{
  "d_model": 96,
  "experts_per_token": 2,
  "activation": "geglu"
}
Below are experts of layer 6 (counted from 0) of a mixture-of-experts language model. Rows are named router (the router's row for the expert), down (a neuron's output weights, with its number) and show model dimensions 0-95. Each number is 50 + 15 x the weight over its row's rms, rounded and kept within 0 to 99.
Before each expert's rows: a language model's description of what the expert responds to. This comes from a sample of Wikipedia text that the model never trained on.

# expert 17
What it handles: Common nouns for roles, bodies and activities, often before "of", such as command, Minister, subsidiary, son, member, chairman.
router:36 48 54 51 35 46 61 44 50 16 36 51 58 35 35 36 52 68 64 64 44 57 78 53 19 60 26 65 43 39 47 58 30 52 40 32 47 59 18 38 67 55 50 46 37 31 62 27 54 45 28 51 68 68 69 42 67 42 86 52 79 47 61 30 34 66 28 53 39 41 46 49 37 37 35 47 53 30 47 50 62 77 54 63 53 41 41 65 50 68 31 63 31 47 60 07
down0:58 47 46 60 53 58 70 58 46 50 52 35 38 35 10 62 32 17 16 52 44 66 66 36 73 34 51 60 48 52 62 34 54 65 55 49 60 44 16 09 53 36 72 27 68 24 41 51 59 56 69 46 66 38 68 38 44 44 64 44 59 41 34 47 57 48 53 30 59 29 51 57 58 43 56 24 25 73 42 57 37 73 45 39 58 45 47 69 63 80 54 53 45 38 49 26
down1:50 52 55 48 39 80 25 32 51 51 20 43 54 49 61 28 33 51 16 63 56 64 46 45 45 66 73 62 30 20 68 50 55 45 21 77 49 35 60 55 34 28 33 19 57 58 52 52 36 46 60 42 40 62 49 54 68 42 57 57 77 83 33 56 51 46 57 38 71 59 74 33 30 41 46 20 41 70 21 39 61 62 25 44 47 42 48 39 59 53 50 35 64 61 58 59
down2:58 50 32 62 56 52 53 86 60 62 29 27 49 42 72 15 67 54 20 50 27 42 38 73 63 72 32 40 44 48 35 55 77 40 47 32 40 44 65 56 14 61 35 46 61 54 66 44 43 86 29 49 36 55 47 66 61 37 68 60 40 73 45 66 65 41 35 42 50 44 56 65 51 57 50 25 53 68 73 58 56 38 49 26 39 36 46 41 77 58 54 56 58 24 44 62
down3:23 50 33 68 69 28 54 75 40 48 71 26 48 47 41 26 51 55 62 71 39 42 50 32 48 61 65 40 50 66 68 36 67 33 36 40 64 55 71 32 53 46 37 61 57 57 54 32 54 64 53 39 51 41 53 75 30 24 65 54 63 30 53 32 68 48 31 44 29 71 70 52 36 65 26 41 57 58 13 47 57 71 79 53 67 62 32 68 59 68 74 65 51 56 42 32
down4:45 37 69 57 47 49 51 57 70 54 77 69 31 48 40 64 36 32 61 89 29 70 28 43 42 47 60 41 60 65 46 65 52 54 61 31 63 36 63 66 21 53 50 72 65 49 40 57 66 28 54 91 52 41 47 36 39 61 50 38 56 61 49 51 70 49 66 38 31 14 62 54 43 54 55 50 42 46 76 25 60 62 33 56 42 57 71 42 56 47 94 45 42 51 64 25
down5:42 50 53 62 54 45 46 32 70 35 45 98 50 62 30 64 37 41 75 50 50 39 41 66 39 38 64 54 39 52 47 33 46 61 59 13 65 40 42 41 57 62 48 52 47 28 52 65 30 32 57 38 54 53 30 52 58 36 27 64 48 61 43 22 37 73 79 48 65 72 12 37 51 79 47 42 55 12 51 41 40 38 36 38 43 23 38 56 47 69 39 49 50 46 67 61
down6:35 32 19 53 41 58 84 42 36 61 38 62 61 38 02 65 50 49 42 53 74 77 20 53 48 57 49 45 81 47 44 27 52 35 54 35 52 61 38 68 63 58 60 33 41 52 57 38 37 57 60 32 48 55 50 57 42 31 65 35 27 61 46 42 75 62 41 57 61 33 49 40 44 38 41 60 57 18 47 45 37 35 37 53 42 61 53 80 88 27 41 41 56 32 47 34
down7:44 73 36 63 52 58 63 43 48 56 68 21 67 68 49 51 31 29 19 22 31 56 34 64 39 47 27 29 55 43 51 68 60 58 75 36 66 50 70 58 75 53 43 44 34 75 59 43 56 21 39 50 35 30 55 51 53 50 51 52 40 16 75 71 58 45 49 63 19 37 64 52 47 51 39 64 61 53 33 44 53 38 80 70 26 49 70 35 29 39 59 68 61 48 45 34
down8:42 45 59 65 44 49 67 57 44 56 81 55 59 58 55 49 31 66 40 74 38 64 57 39 62 60 46 19 34 31 40 70 68 53 33 65 55 41 34 47 16 59 71 69 70 38 38 50 37 45 36 27 53 24 39 49 40 48 33 60 77 41 34 52 34 62 48 33 54 72 19 45 63 37 33 53 35 56 45 64 43 45 74 55 49 50 70 69 58 54 23 53 21 29 14 63
down9:46 72 48 60 68 63 56 62 48 46 75 56 31 55 53 45 56 37 37 55 36 74 50 31 58 30 65 43 50 55 46 37 76 30 56 68 58 44 36 34 45 33 49 58 48 32 34 62 80 73 61 37 37 50 24 69 54 37 71 33 49 58 24 44 55 15 64 29 49 38 71 53 54 71 86 24 39 65 59 43 77 43 39 61 39 49 59 41 83 36 54 50 70 53 34 71
down10:34 32 47 52 55 58 64 29 67 49 52 60 24 71 55 38 50 70 42 44 50 25 69 31 80 49 83 52 54 14 64 32 50 55 25 47 24 44 57 63 50 42 41 46 23 53 60 60 37 56 74 63 45 47 65 52 81 37 59 57 48 54 56 22 59 59 74 61 37 31 52 24 45 48 46 77 36 65 42 60 63 37 58 66 61 62 55 47 43 49 36 18 27 27 62 51
down11:57 33 35 43 43 55 29 44 61 46 44 48 52 49 65 48 48 33 42 41 77 63 16 82 57 34 50 64 48 63 67 51 55 60 35 37 55 76 47 73 76 36 55 39 35 47 50 45 56 11 33 80 63 94 49 66 45 70 72 58 50 56 68 69 71 67 58 59 66 80 73 52 36 42 54 41 43 50 47 53 50 60 64 62 43 54 45 29 45 62 22 59 67 51 62 66
down12:30 63 52 32 58 52 54 55 54 42 44 64 42 53 22 57 45 66 48 54 60 25 60 46 75 54 38 33 53 16 76 17 50 23 65 50 61 50 30 48 43 36 55 49 43 30 25 82 62 76 53 64 40 73 80 56 43 71 34 57 40 62 43 38 66 47 48 55 49 31 33 48 51 43 39 26 61 47 58 50 78 61 38 38 57 31 31 36 80 61 57 49 27 78 50 65
down13:54 51 43 39 21 30 55 31 60 52 54 59 67 57 56 70 36 52 56 63 68 36 81 36 52 64 53 55 62 36 79 41 47 36 43 48 71 64 52 53 40 54 32 52 44 51 32 50 50 45 63 64 61 56 80 35 14 48 51 72 46 25 22 18 33 35 56 51 31 54 54 33 45 41 32 44 35 73 34 56 61 40 38 45 50 93 36 42 18 64 59 51 45 60 59 23
down14:56 64 60 43 24 59 42 56 61 26 35 68 47 58 28 39 64 22 65 75 53 52 34 68 58 60 70 47 92 13 53 44 35 56 67 61 53 50 58 67 53 17 69 49 28 88 53 71 57 46 38 68 45 41 48 63 58 61 43 56 55 57 70 47 47 62 56 59 41 14 41 64 35 70 58 70 36 62 45 60 62 56 58 44 48 29 49 55 56 63 45 57 50 62 32 79
down15:53 26 60 31 33 51 35 39 60 45 50 33 67 35 52 54 80 44 45 41 54 61 65 55 23 54 26 67 56 51 24 36 48 69 28 44 58 44 67 65 45 55 70 36 40 78 39 37 66 55 58 66 53 37 46 70 29 75 32 66 45 48 55 68 28 56 57 47 70 76 22 38 45 19 67 58 72 52 79 59 39 56 58 48 50 64 58 49 61 40 33 42 51 28 25 83
down16:30 58 30 65 75 64 81 48 29 28 58 56 59 87 41 58 54 43 31 38 69 45 14 85 67 50 59 64 46 44 54 45 41 52 27 57 37 47 54 65 63 27 41 40 66 25 27 46 45 43 34 28 33 53 44 34 60 53 49 70 69 36 58 42 52 31 53 39 26 63 68 31 56 59 53 36 40 50 24 28 59 38 55 44 41 31 49 32 64 61 57 60 60 45 24 35
down17:60 23 46 47 39 49 53 74 60 38 59 54 38 40 31 63 33 27 64 55 54 42 40 75 43 46 59 60 45 34 71 41 53 54 65 40 52 46 50 58 91 38 48 33 26 64 56 41 48 33 59 48 34 85 57 26 94 50 45 62 52 28 84 60 54 47 36 65 44 71 54 59 31 43 22 36 64 36 34 23 55 65 54 68 63 50 45 52 48 20 28 53 51 48 54 67
down18:30 49 54 61 70 70 29 33 70 46 43 69 72 48 45 52 53 36 70 83 77 50 55 42 44 39 59 44 41 69 23 30 49 32 68 72 31 45 38 38 49 44 41 72 77 49 48 63 76 50 68 58 53 62 48 65 45 43 36 42 19 55 59 33 51 44 57 43 67 27 20 33 41 56 35 32 46 44 53 84 43 23 53 26 71 35 49 69 37 69 44 40 49 58 62 56
down19:64 24 33 68 43 31 70 40 62 59 61 51 52 41 45 44 30 33 50 61 49 57 50 54 71 59 49 46 79 39 48 57 49 46 07 42 50 25 59 90 47 43 63 40 62 55 71 26 66 59 62 16 50 50 30 50 61 31 60 20 40 57 29 43 60 40 41 40 40 56 41 51 45 48 63 41 49 55 69 51 59 54 48 50 70 58 58 26 72 29 89 59 45 32 20 63
down20:54 53 77 66 41 39 53 38 60 60 20 69 66 30 62 24 67 71 21 18 46 40 71 51 62 56 40 27 46 53 43 54 65 65 21 58 48 52 69 50 29 75 24 33 56 35 49 61 39 61 58 47 57 44 71 54 23 40 77 44 71 60 57 49 47 45 31 34 47 57 54 53 50 59 75 59 59 66 61 62 25 22 69 42 56 62 52 39 32 50 59 57 23 30 60 41
down21:38 49 67 41 33 71 28 49 35 49 46 52 36 42 39 57 52 57 30 75 88 44 60 45 54 40 75 34 46 36 18 34 51 47 40 83 60 54 63 34 11 39 35 64 66 36 66 74 33 51 42 57 61 53 48 63 24 58 47 60 24 28 32 64 44 58 46 45 72 45 45 63 44 35 43 41 45 47 22 67 46 42 36 43 38 48 51 41 65 33 36 36 88 48 55 72
down22:36 47 83 40 44 33 45 70 62 22 35 51 42 37 50 40 70 49 41 47 64 26 46 48 14 92 71 70 29 72 27 29 54 40 26 48 33 57 55 79 33 44 54 35 30 52 55 62 62 64 45 38 50 34 50 33 42 61 46 45 48 56 72 37 38 45 56 53 40 59 57 31 52 55 49 65 61 68 72 48 53 33 56 54 46 62 74 63 16 35 81 44 40 39 47 39
down23:31 22 43 43 60 61 42 71 58 36 25 35 27 52 47 41 60 53 46 59 77 42 27 66 48 72 65 61 39 40 63 36 20 23 43 48 52 50 40 26 44 51 43 57 28 54 57 44 43 56 61 40 51 42 45 55 94 55 24 72 54 49 64 59 31 37 61 40 41 48 70 08 37 52 43 29 71 35 48 32 62 63 41 48 67 63 69 41 28 45 58 71 28 52 42 36
down24:41 46 38 49 58 48 63 48 45 52 52 26 68 57 40 53 46 44 21 59 26 69 46 43 37 55 34 58 31 39 52 25 22 15 46 63 38 42 52 30 22 58 28 29 41 72 47 56 01 46 42 37 55 50 41 49 80 58 41 61 22 23 58 65 51 61 33 66 33 39 39 50 48 47 48 35 84 39 37 74 54 34 39 65 40 42 50 27 45 61 55 62 35 55 64 43
down25:58 36 31 83 68 58 69 68 59 64 59 60 35 86 48 27 70 33 52 50 52 50 45 49 52 43 52 47 59 47 37 40 57 65 43 64 51 58 69 44 73 62 30 25 37 30 45 52 57 38 84 46 21 51 46 58 62 19 56 31 37 22 76 58 21 46 49 22 38 56 40 28 33 55 49 48 43 75 52 51 46 52 80 34 51 47 31 61 60 55 30 63 34 58 66 63
down26:35 39 60 25 64 64 38 72 64 29 71 34 38 59 51 58 57 44 51 38 51 16 66 60 45 69 47 57 33 44 41 45 77 41 56 35 44 65 47 69 23 21 50 51 23 63 25 66 62 11 18 42 63 63 46 33 29 61 64 69 32 49 48 55 38 29 35 53 53 68 59 40 31 64 47 50 54 48 50 43 23 56 35 44 59 50 59 63 14 37 42 43 56 49 53 72
down27:55 67 63 63 85 59 50 53 45 60 36 59 77 38 60 53 72 83 53 28 34 63 26 66 62 47 54 55 67 56 23 35 50 45 35 41 33 46 63 75 85 32 51 34 69 63 51 52 75 48 26 46 46 59 38 21 52 68 54 66 57 81 67 53 37 29 42 56 67 43 36 53 40 29 43 49 47 45 67 36 45 33 53 56 63 21 48 64 59 23 60 38 36 56 36 60
down28:50 92 55 64 45 39 79 56 42 64 54 48 56 59 60 29 50 42 50 37 53 29 46 45 39 48 56 43 42 40 59 82 45 55 65 58 38 61 82 69 72 49 35 41 34 49 58 74 59 35 33 78 31 23 58 48 55 67 15 68 38 26 57 51 42 68 61 75 45 49 36 59 48 64 51 61 39 49 49 61 25 45 72 20 37 38 52 53 32 27 56 59 73 65 59 71
down29:36 45 59 13 45 50 43 58 51 53 41 46 33 58 59 38 54 40 84 41 74 20 65 52 45 45 53 58 54 60 43 49 62 75 35 36 20 39 28 55 58 38 32 51 32 51 23 57 48 30 44 80 28 40 54 57 38 76 28 59 61 31 58 46 30 50 73 46 41 79 51 28 37 66 43 51 31 38 23 43 39 54 72 46 66 56 41 47 56 17 33 64 56 34 43 71
down30:30 37 46 65 27 70 29 00 46 59 36 43 45 49 56 41 38 54 78 49 61 48 55 50 58 33 58 70 83 56 46 47 71 38 59 69 63 48 40 57 41 73 23 35 43 66 41 55 69 54 52 45 38 68 60 48 65 53 41 45 38 34 57 42 47 57 42 40 20 68 51 55 19 59 50 27 72 37 74 22 59 42 54 80 52 43 64 54 45 27 52 51 47 15 49 50
down31:53 42 61 66 60 82 41 63 72 51 50 64 53 61 44 73 53 22 38 48 67 44 24 52 48 77 85 43 49 82 58 11 45 29 23 38 66 26 25 52 46 51 46 23 38 35 66 43 46 38 35 50 50 40 68 65 51 30 43 72 71 71 49 55 27 52 50 45 60 64 61 49 55 52 44 53 41 53 42 15 53 77 50 72 61 53 44 47 53 34 32 44 50 33 56 48
down32:44 52 47 60 47 57 48 62 47 67 32 35 56 39 35 21 29 22 40 61 59 26 48 40 14 42 69 30 44 43 71 36 87 39 43 52 47 59 19 64 61 65 55 39 47 47 21 30 41 33 46 33 44 37 83 62 43 56 52 59 52 55 62 62 53 57 52 55 46 61 36 28 47 72 57 49 59 74 25 45 37 56 66 78 63 29 35 53 56 71 39 47 43 35 46 14
down33:89 51 15 74 59 36 75 60 42 62 62 51 53 42 54 39 49 76 47 36 31 74 60 57 83 09 29 36 50 37 72 63 54 62 63 21 63 67 46 54 59 62 56 62 60 53 54 55 56 83 50 46 43 42 71 40 39 26 63 42 61 30 21 31 63 50 39 49 62 56 51 34 54 38 47 51 26 68 50 52 49 37 47 49 41 32 47 49 78 63 36 40 51 39 47 53
down34:37 40 61 35 49 25 39 44 28 44 29 50 56 61 82 34 54 61 42 39 47 65 52 59 39 56 40 41 32 32 08 34 31 29 21 51 70 45 42 72 37 26 68 43 78 32 61 47 62 47 20 54 49 25 55 37 56 47 75 54 48 73 41 77 24 56 52 24 52 64 34 40 57 27 33 62 67 54 60 55 76 41 44 62 45 53 42 54 28 40 44 52 59 49 57 59